config.toml
hidden_size = 128
n_experts = 24
experts_per_token = 1
d_expert = 64
d_shared_expert = 128
moe_layers = [0, 1, 2, 3, 4, 5, 6, 7, 8, 9, 10, 11, 12, 13, 14, 15, 16]
router_score = "sigmoid"
balance_bias = true
lr_router = 0.00126
tie_word_embeddings = false
optimizer = "soap_variant"
beta1 = 0.95
beta2 = 0.98
train_tokens = 369300000
Below are experts of layer 11 (counted from 0) of a mixture-of-experts language model. Rows are named router (the router's row for the expert), gate (a neuron's input weights, with its number), up (a neuron's input weights, with its number), down (a neuron's output weights, with its number) and show model dimensions 0-127. Each number is 500 + 50 x the weight over its row's rms, rounded and kept within 0 to 999. Numbers have three digits each.
After each expert's rows: "mostly gets" lists some tokens that are sent to it at least half of the time; "gets" lists some tokens that make up at least twice as much of what it gets as of all text. This comes from a sample of Wikipedia text that the model never trained on. Tokens count by the router's weight.

# expert 1
router:464513474599490568594440609473538578522555549441509455460495443583484474588510499412569518467484602542481525512454412433491574452470526466407527523534492506396519487391429493485536525552494539453407442440528517581463520528446509493527489533483535449626493515452395468483537551471468483465463462561496534500553489440490484469489461509484524574454515434508552552595511424467487494437594
gate1:510534590528473510529491586520496480527495536496470459470448541494560497538517521514566508558447564614517496435508433515522494487532524531554465541603486496428615553614620574506535524466538551460537446478498485495460519458515398618494538477570402519548490538479486460523508609488522479518496489591518577555496498430582463427494496609530523646439573482490539576540505520470501449475516
up1:434534547519470500405538423526414534465464492512481468508444553555504503490464505519442512434486515456582557493556530446446553415515577495535509406618518496437570592541465464414453524411413481491527500458480542494531544447560581437560541420571528575560448560479601481463576485482474597484556466379522495472543455584502519517444479574523462449487464461488463515426449465515553466534516
down1:531472537461569463454488493469538412512445535510587456518421507509440541482589489523424545527559510494481559511487477558448439513402521502505464506510476503471568525525713552516547511455513503485533506488582533504443574432568544612507521445505438470472481545497570480495442480450515531400442449482489474550456467417566536535534538535479444519629467420391484581498540520521515540420516
mostly gets: " during", "On", " on", "In", " in", " During"
gets: " in", " of", " on", " for", " from", " at"

# expert 22
router:468462551595509502512458559502459542533552537455556511462455528469489515606396548379464498449456580474587483456480511433468545518522508502489398491507421459517536489485459512541553469499459528545462506504524472558515522541488552465448434412501656585624449534492401513414556560439427502515471465546482537509457471559488449561507517523495468537564514417476471495576570466476509369505549
gate1:568492512489518562519479453495514500496507528488475522431443491415479595549501551436482553464476614360527515520477545459462581572456482518543528633508448429538565559529521546571555411541441500593522526532565514485471529513505560545486369442467417513539535471534511472471443637567471470503501580521469578486526486469482521498437524533596521564571554478435468495556572452505496467458539
up1:570505549456563530500548461503452429515572552485530565520545492573503558593607524531466520481456598564607560613405507474431505524403495506504606523463487482544529552457469519479499476504420448478556458572504492457551562597572521447567465487431399486495434536513524553493511466534516430427566556463483440541502518568489496505571485480561418418483491552502476429504511542419526566546491
down1:530500527424493503507444504488468425488424499422518468525580448513491546507520462525536558615557447481438448420524556462566451526502475489504505418550529553478443456496465544491586540423450406504522471489502476535440487525521452515468522460428496495463572467555498562546523506611548491596442549501455505491496567513454571451399527574584436577509497378463611574495368509548491565535529
mostly gets: " =", " ·", "History", "=", ",", " ,"
gets: ",", "=", " =", " (", " and", " ·"

# expert 2
router:478434434584538580407479538510450460476557529494557450493537535494557415613546559493484521507468543479494476423502448460485434486544403496483522437551502519513565472452528508585563383559473556453521492505569490497481554530484517576455468473551487468482498532387462480485461518417451420525535457496547445579468584508481475388508532536498557561547535519493581546577519347429541476441526
gate1:439536491510555386564522512483448484469485500484524561469577641467430533557424468557478471600495472515470466467521556513513325420470513589562498422438451505570560587506518473509445462549509528469553519542587477462556520536516538464529536482504582480453622495459507466563473392462502544504505438472494430540586499504464475439487505486530489462602480426503538563452473486532547473547504
up1:600555482475446484481485610512458576596530506529512499462445578588496510543409561497479498527470513468465445583545438449446496478502505518451594554509581482558475530542492553458466468472533441490502453520421513473612605514503540526513475499516466484509558482479617478508570536413503565528487557492423467488488427514578578531589538565419428421515414478453426551504623531488499505477476
down1:504493450461474458498532543584448550453498521414477521406522441475553571530473490478475515541425548557497548500607577509466418538546439567420506561594449498528453523522571477582537451506538539474371468473441497455446549479556470448533472604458508484470412467440530491577556427563468467504430510535519483526468509486479411469442506437426456536487528445519594527543485553618438426454468
mostly gets: " which", " they", " where", " would", " who", " when"
gets: " to", " that", " and", " he", " which", " who"

# expert 23
router:541478453567482509402422563447601546500533670437493405483527422464487454549569596439538491509445487456468442545466523436517443508434476488531499523505396450505466408467444507505580463590476558483486499406557502512558479512456464534551450576467586502603509565490549513563547537518502489477499508523477476480583517449506499473433556492500540504578582431433450544557493425495523471513474
gate1:609483495538472547444449535468575530496466510478488406403469592495479448541521530514448488473450423602556452500418548511490458567519409495526466494478515437522530442516563513571527469498513513503401457536641463390501453525505470539527471555475455524531566359441532453480486553496513461652502476534502442582466443480451476568509494526553487461494601483436436494480538557470511539512446
up1:568572487464431534536482575566567501473493576490478448433434517525521484629411531461493448534465489526473466533535552479532443596467511512517437501437474479556463478493550538563576408560527506559456453446511524467482483553465405560531496434424499501463598453483550431376502500448461515495527490565563526595470373517539481534467521498532398519540486512458596488540564502397487522572460
down1:530508540528570521424449526555502486512487482536513440500513435464451483560469554595516498549519508525518454436538512562533569450543458541512490519466580481530517483530562559586499494522550564480570468501477458568465433533485523497558445536506557547551569447520558566523549556530560371461379399581391535461477468497471456554489565460417556560491432601592513568498466511631507447545478
mostly gets: " 28", " 16", " 29", " 30", " 18", " 25"
gets: " 1", " 2", " 3", " 4", " 18", " 6"

# expert 5
router:497392432574621546493403581436488592509594618499517425471561561596492466549487578416587491465391501503517528447467414502444486559506444554519478520582492488506497455540515599476456483557505502485547483547525477467482506488515497507497503458505582586473456490411450433436579506495450416528514505431501410574519560445546460512550487550487530491528547528457508511458506417459486498505534
gate12:492482453501493397502575530475510556502603501433517410503609469505508491588550537384513567434481473599482498541461538453513549454442454481618495504400366477508557571466478509428484549523484495526512518483669437593463499444541550546504617515491493505422448430478416495504549509444569469495483454504515473539480528497472450488476411514473425452447486486501507525505476543481540523496515
up12:483524528496527509427540499520551477531393518547488506485444565514582431544548391578496386547549482454404530499472419509521502493437482605467514520420444456543545525508546485509462534494495552476503435477513433515481575469483454479482449529530510452432557562585482420476559494570577407467509394496485488517529511478594635548510402502503482592508508535459555439428426521596546501517523
down12:497512508484588565506535503439503525425544515508552525456573583511572534455598531494537519481521470440488571585452514516648442503633423585444489495504410500480513541475457512503557509391433462494556564519508464542484501506541472556459524511434560509484402492536555472469339486478468523577505506532509527434529525567493501564474572585435430474445491432490440496454489494498422506475568
mostly gets: "ić", " Carlos", " Alexander", " Manuel", "ć", "ović"
gets: "a", "o", "e", "i", "us", "s"

# expert 20
router:507529495511540506410525561479541561592508551434506422470491462472456474524535507393528606399462441533398464477423503502554458458488453455410509468455414499510519403419459425528409442460413503538486476534502465522565495509482495470545554461492533509549441656406423419470566424502559504496477452561491491522460448475510449478462466480469533480566526436447466515503528507476407431474550
gate0:498467415471616489561596504491483509459494604557456540517502475490523548473506480561491578513420511525483444528476486481556444494400472509513463505459477525503452509515472449578563535569599467546475423455477543506518468471508517487519500461477475501467569400598561513374549542498503455463559471544562636492412531454581433588551460518483547476440573477496567528524569481486396531605464
up0:579502506474556464508463575528489540457416516415504508464511525480472506523549526534467561538400499394615506564470431453480454485508514456455543523484541580417454578492497516475475514411435474411598494544463483379601447386437498490535545480505505522433441497478506470492510482531489461447541394487590551517493538431480445470500536470377528511401520436578474448537420521489460461519530
down0:552435521511471497514437461483529444545481422487540516479543455481620519540471481523484470550541531643563543538574436498439479529542540493523505396485497615593433551467432583469412399498412449522542561497550528539465545445538468514478466442523499485489530497357565567513498561497515541505435423508504486495538455502502510469559538436392539469553457552458490399549531506423452484541457
mostly gets: " Jr", " McC", "Br", " McK", " Mc", " C"
gets: "S", "M", " C", "A", "C", "B"

# expert 13
router:505499540611601609447509577536522510597486582540566436573482447482535488537370521493511526455475576475493517503478430571558461430470455417527481405540502459419482489534529539562566466540448551425516548436471413421505450374473528514482496527504521504532492464460496478497527524457494404487570594517486477506508428417464514434531422549508555444542407499467514513511479482463500462478588
gate1:531445528539572398500507589395441526435493478486421497582468492494484530539596419495477482444541449422478486546429490518517488446509545542430480446470550568447557448596495543451538464635543536485572619512416496461523501487576498528432496502514563475464520457417535480591565444478502494497433483416484502531573521525544526455565454587513573458408498465476474513497522571547501521496586
up1:496546495530513531495443460443531523582543556620427512553472496480460575475454407530518390548530530520453405485486526535550421579492528466671498430544456461442527490488523560504506457570534455466389521475414576523436479490510541555499473416563562466482524478477442457513440473484371452457456530604540519555493532506516468541462471458512512476567502424468477488453459518518524461570586
down1:443528548506512518555577441468500464458499514597567543538480606447459636486492451480500573490555467479351516466463413408485479444441530555476504461378482507400517508506538552476528468485453535473507565488501550557575520551443539502469572590513486399457447429457535520506406440527477519508619393539507472483526584503565479506509424502477502499552499499486474530436452467480527570486492
mostly gets: " surviv", " discuss", " approach", " attention", " claim", " use"
gets: "ing", "ed", "s", "ion", "ation", "d"

# expert 15
router:447441412571519533438461589511471479499593509450545470514503477514539472588524575471529541441433538495437472492489517494479461545420463494541520550508461401465534517517485501592539452523449566468437566521525460492484512485504538593493453465489494578514480533494415518504486514407447478533392508583593525547542430461536523533518431459527469520637447458436437544623483366468474455413541
gate1:520414559546468446526484559520373490547517530514508505458486555473526572554471509492473482504474527483500530453440484580528458507546479549462605457367456414517498553517476494494470563604477591501620437512455473574499368503632503506520533504461510498474452472587516512565569475471543474517465490452460504519574512536489421563540474460537542537466633409433419452549461537485474490460495
up1:571530574488502488532470451439487485487518511480570538456539435479515500649458492543527520553459432510560506409506478529487554457523549529515544514450548457514461460553664423543515535555537516406496536533490486559456483500523457543447541456514551441494450553596532538444509567483505530451511506467468494413627465508363531533559426509495471586550478437413466436510423541495538462395536
down1:442527430528522498370494416558493432442502497458551394452396504429489449438439521468589556522550533565505457495530447504455454528475557511577387458495467526622573554488552528435523458534511486491455516475518432523515473514415509459462505496430486421436589460467472438505524536434508494534581502546481588505495577503460592542567506517481387528516439519477497535470472571455402524467494
mostly gets: " was", " is", " has", " were", " are", " been"
gets: " was", " is", " as", " were", " are", ","

# expert 19
router:424486432559436525487524518486509583454484608512523494370533429574567510502498514473553425514474512500473582482349563432596468531447454515503492481511434417424498510498560512520513514550506474414436460529471468526480597530498569576514458501533528477523538663440439484508511475524455459479553452492438463554584468508431492472442420477436440484513420504512526566526538489477412449483490
gate1:457528493575505519551431510502503500376518492509553502470507439418549483527596554510581449410491464457477431382442514539461436435487413445475520488606562459441541496460534578475476513480515586448447476455547575512455403588505420500455516481449524495526518511511440482536529432572467481561459450479447525513497534479449424434582439528478515446540453485471425562495520453564563462411598
up1:540408476396453511477467482516598572521502512522543522461497561508528448468555561519596428542504452526554462526454528547540528566486461528431532495564432402434522496541444463538483542443600556525477454460493590486598484565516501465525511601530520506433466415493563450510551503574477513477434466419488573471459514483548539565622430504485496486519474474351414512504488544442577468512546
down1:504577411559526495531508501527551517511454403458449497454483529506487541458539372514467424459515471529505499510517524426506426491629485564499477548532521478476468670535456603519423494487552468489425439442447496492512507522417508500584507608525458492557499469450510578482499553427485521475504494495598521601468481571482591464459534447428529556462466471389479559555510471545578450476492
mostly gets: "\n", " Al", " al", " re", "Al", "\n\n"
gets: "\n", "\n\n", " Al", "\n ", " al", " re"

# expert 7
router:527516530594475511489587515522528543505577507559563484580589549638468499515534575388501511426509537412511504523494450531474496594534552528401540463526394508483547458512509495483502518591492511511552502504556513515476544451415518538517538541574528507431484625502454436468493454441480485551503419417513524560601463507484481490546481497488580555601457479458545544516454431501522356527485
gate11:503509549499484539495416497561457536379458434596517522508484518500546505549515497475452462565488529501406545444458488543557509540517532518459524452557491492516592558578538564436490460527426547522579582559466540477508567461561543441583405504457463514382441608544397480507520521410579521476410482578517516463468508401482532486575469403442561447488467540507521501539574534529494502538567
up11:457569486487429555474501512478498452568480431488518494473543516535503508510486489515546499507488535468436532484387573435532392481488460465525477417415498464573468454494567499504423493526527378482508520603528478614513594507474585439467513550576477566510518469427481569508365424496466479461422539456532454488459519466512436569461505469508483563439355513532459528472483574418480453574571
down11:575594493436553408508556465575525502595582561499479464500421410487547525573529535434487517486547525500512512449552547460532472491568455486460481455522431512556576477494409491511515459488460497504509589449427452491567538524475648434430528504508514494532505502431467481493457541457470543471557488377509462480529642477546462411450524454554475456515407509517449462584498499533516422556587
mostly gets: " his", " her", " Her", " their", " His", " its"
gets: " his", "s", " her", " their", " the", " a"

# expert 3
router:511422559636481536478367488461543489567450538518612417496544506554474502489537543473492505441426531437480497501463499499452504445459467461480515378594379576489450443458483484467577462407530573465559578568527457516522524500420583491509499481500483546533467590551385556494532540459536550485454523469471448397533539464410513533527467510596474453505488474463484531495518472470473509448542
gate1:525413569429510557511355475490472460502531454510439581516540505528532500517516554564570506559465486433491500486482570456471484481508498536493529517589430583502457513460536502567506486432547439408435542518561449525491517521519574473608522556483504486373564435552562497466608538529382450598455469585512431477552468491448511464459501509465500439542467494454474487504452525551489565362544
up1:523552471495545495585436452493420505505606511557434581410500533503473548612494506498539491509605536470594461473523423535479493414560544535514514475537439543554587458496499498552504559570398502509429519503418558431446490453532449494544482456439490534476482436427551471578473445500524423535509431460599456566599434484501452477574560519514456516505558588478483412465449471423524481536485
down1:507446523470399533485476498461546499471511492494533489484486479463491571494446539455473496557381349533524457463506456494516404463504523482491554611501474534495561535514489533570526429469477569507436418559618512545532526462472485468566515461506530514587601445449612479476420587485558439580474486472488443394474478455542464486435443614512552476555491502531436580522552512501455516405474
mostly gets: " km", "′", "%", " UTC", " ft", "″"
gets: "%", "0", "2", "1", "5", "6"